{"num_hidden_layers": 12, "hidden_size": 256, "n_experts": 256, "experts_per_token": 8, "d_expert": 64, "d_shared_expert": 0, "hidden_act": "squared_relu", "moe_layers": [0, 1, 2, 3, 4, 5, 6, 7, 8, 9, 10, 11], "router_score": "softmax", "normalize_top_k": false, "routed_scale": 1.0, "balance_loss": 0.00265, "balance_bias": true, "router_z_loss": 0.001, "init_std_router": 0.0214, "lr_router": 0.00178, "vocab_size": 2048, "norm": "rmsnorm", "norm_eps": 1e-06, "tie_word_embeddings": false, "optimizer": "soap_variant", "learning_rate": 0.0046, "beta1": 0.95, "beta2": 0.99, "batch_tokens": [65536, 131072, 262144], "max_seq_len": 1024, "train_tokens": 517300000, "max_steps": 3859, "dataset": "wikipedia_en"}
Below are experts of layer 8 (counted from 0) of a mixture-of-experts language model. Rows are named router (the router's row for the expert), up (a neuron's input weights, with its number), down (a neuron's output weights, with its number) and show model dimensions 0-255. Each number is 128 + 24 x the weight over its row's rms, rounded and kept within 0 to 255. Numbers have three digits each.
Before each expert's rows: a language model's description of what the expert responds to. This comes from a sample of Wikipedia text that the model never trained on.

# expert 37
What it handles: Ordinal suffixes and words such as 1st, 18th, first, second, third, plus pipes and scores in sports and election tables.
router:156160119144127143103112143110058129128155137149089121079158127120146132112142119132177121141105125137153132121115099164104131162132104123114161135116118114136108107143134152159116134078129094138093091116109153134146117178122142166139151134166138130124202148118099138152140118098128134128125102137154131101129138095095133142162152158112155143114135121120143115168154147142124098121102148124129157135149179101116116114142133114148091115135116150132137153119170101154154101121097130101138104107088106126162125115146159128155113152146160109173132077131102131121119130114109122127158122167094118090132126112175050119108095133132094150161082106181148143091136129137106207145165106115105082133099129117132157107146121125147130130085116135122124101119123152161148091136067147
up0:131125109166140127158124129114161107093125105109124100101167139137195112170115113112096088128100127146128150123132104104150161094129138150090108113109101116120068137098147118140152113119121083123113163102106154114135158140079158129144152165142146137167138122126112117147109087145130169143132118089107139120083141130135158183102178140155081086153106105139122110089151126142107122105129138125134112170121133131125095167125156141141115134108115142122131142146114109159134139125135088137107110169064118152079159128112125124169077154178127122089166156063137160149131120124119138140134104137163178142141135126125125155129107142140125129115157096131115169124127148164139090122134129128116119162138178148115118112119147133141157177105133121170152134145125084165113081122142114
down0:172122112145148133050098131160135153138125071133126135138158132114097115164134130167107070112109131147131169143129129135104132126151136126127105177131144163152131105160131135122127151165101121118073143144189120114116124104102185140137159133147079097143107106129147159128137085141154117115124147180120149134101154132117101151115148106165151141125125113171140116102106081129129157126162097123158089119120131141147116125153166156117158107114136064110128142177131179141124148136160114169121101108114121133115128137156109112145127144113142151125180133145153181109128135144170133127107105146135122173083096116131172129072100124139125169110129142101143113142111117142091133096111128139179121138147109132101078144117151097118150141137125114158148157130142113138149142104157132

# expert 53
What it handles: Year numbers, decade and ordinal pieces, and nationality adjectives, as in 2014, 1956, 150th, last, first, British.
router:111131139123139129135113151124096105163164134190058130126115088113123121121122131093179081153110091128179122137134108165122162135149101182101134130119099142117161123150168154147143157115134110117122105175093123157153138155117137129161122108107127109154136184121077131115118113110159114129137127124136131128135089063106144138122136132118142145101133123133141169146142153112124109124107117097095167072109186112126114117114105158117133103139138132161155052114174091116140119150075111101130118105112103121132087130135125121132106111162136130152112080169075112151125101122096127118130139150078148113140141097117079124119104156156110120119110130144128109126172148118132189145147117167126105140135121102107132109102144134154142138115123118115134097161127139157151094148114120
up0:106170118118125164187122112130138088126128148090123142121173126136208103180127157093137113091082128117109109153139137136166130134126150103132100125129097145115123108137083113128133135177128101082138151057107113125110118138118096100137110132103120153164117093131122120140123129124141101134117155152109124131124153092140089157094147098147101103098130117123145152130117106146112097134071154128096096160132125140118121144137133127117135129090100118106078106121112113158087143149099117126168122160112097099099124161077117134162112121158136121132165117079107122125126129113134120094126092107110163120149167133089144151114152105098147103131156091139115171112127123129150096136129125165132125162122154145131143095127122177132153138133117160114112045103126086150126115118172122
down0:151142094121132089105126109145104125089104119113165100172103130139120132164140082136102118096118153136141110158134138106101143097119157181132122123141157122129107105137131184143068128130106169091112156171118152118144102134129123103131126151123138150083128058108144107101141138197140142109144113151114092144136088140111141153151143103141131116149102129176103104129128126123161147195108109112164120112141098142149163121064101136120156127160148147113171094116133118112130123120097148154115151139141162141116154142071110082151132106154157112097120164165177132133120145140129109132109152145086113138124130124146107127100073122127124138115151148161176134134161125127101116136084133106123110197152081165111135128115155123157146094143137129146105130130140125117130118131123117

# expert 44
What it handles: Year digits and opening parentheses in biographical headers, such as birth-year endings after 18 or 19 in (August 27, 1885 – …) and (born 1981).
router:144159152129136127129087133165093113141137120160111096132139140139160119114150125098128177134118139134093113152115120122129146123129091151110126118130117123181142098148193169119126136146146143079130123139146116160121174099154134161130144080144130143081123158132113155150136133103127078143134082158145101106148131109135135149126126183119120161146110104145088107145171124153112124136109145157103137106088153135128144130155093144117112112102123150162118115103135150103159138203116116123131110148123082129152120108157114102191119133129132109164119122144141143114120137150106122199110108114102147095119111122113116161124107135133135161114132161145117159105179143108131159130188109150087106126128075111089130132193164110131125116089107135080153090117116116119130138101121176
up0:093132135153117132124157134152145099105110167074124157134132133130142125135143118126137120118087113119134086147127104171152130136111128077085119163108121136154155138141080072120101117211114098144115159135113132139123152130118167133145115153112180196144122121125144145150151159135120110107099137123155092098117157156130138115129158124158110138125106090109167128098109099157059127151095144122113151157149106150123151125114117143146091117150100134150066118117114143119132156103113115101141113146119127118142165132134124093139146157137117127114110128105166139153131154118139133146101114119152158117123169113082157151140123145137108113130155095113134172146147132109122078108134150147152104163126135135123105075133164163131166123137106154138156047107118102140194140093132126
down0:134147140140136088117149150138121138079063138095126142112134111148108112119152096139128152100137130112155093175125139112076128165152133135127136154134124134140048174106134112143147124142133102110134169133126164131141159115113170140143152143105100177133073094082130099166122128116132117095125138136163082104124114128132139103156156119156153118145103166124143104068121094125129120128161130132156097100135123110138111144117147118118146099127109102124144139076107092116139137129132121126130117124124145187117106133151144129165135172188159144130151137127157174143083142113148101111106136132122138133136135128133116123146095137172087164150129108132139116147202117106111132111126121136148117163137082158123172142102117157131155144203143127129084114106169144146140107109131106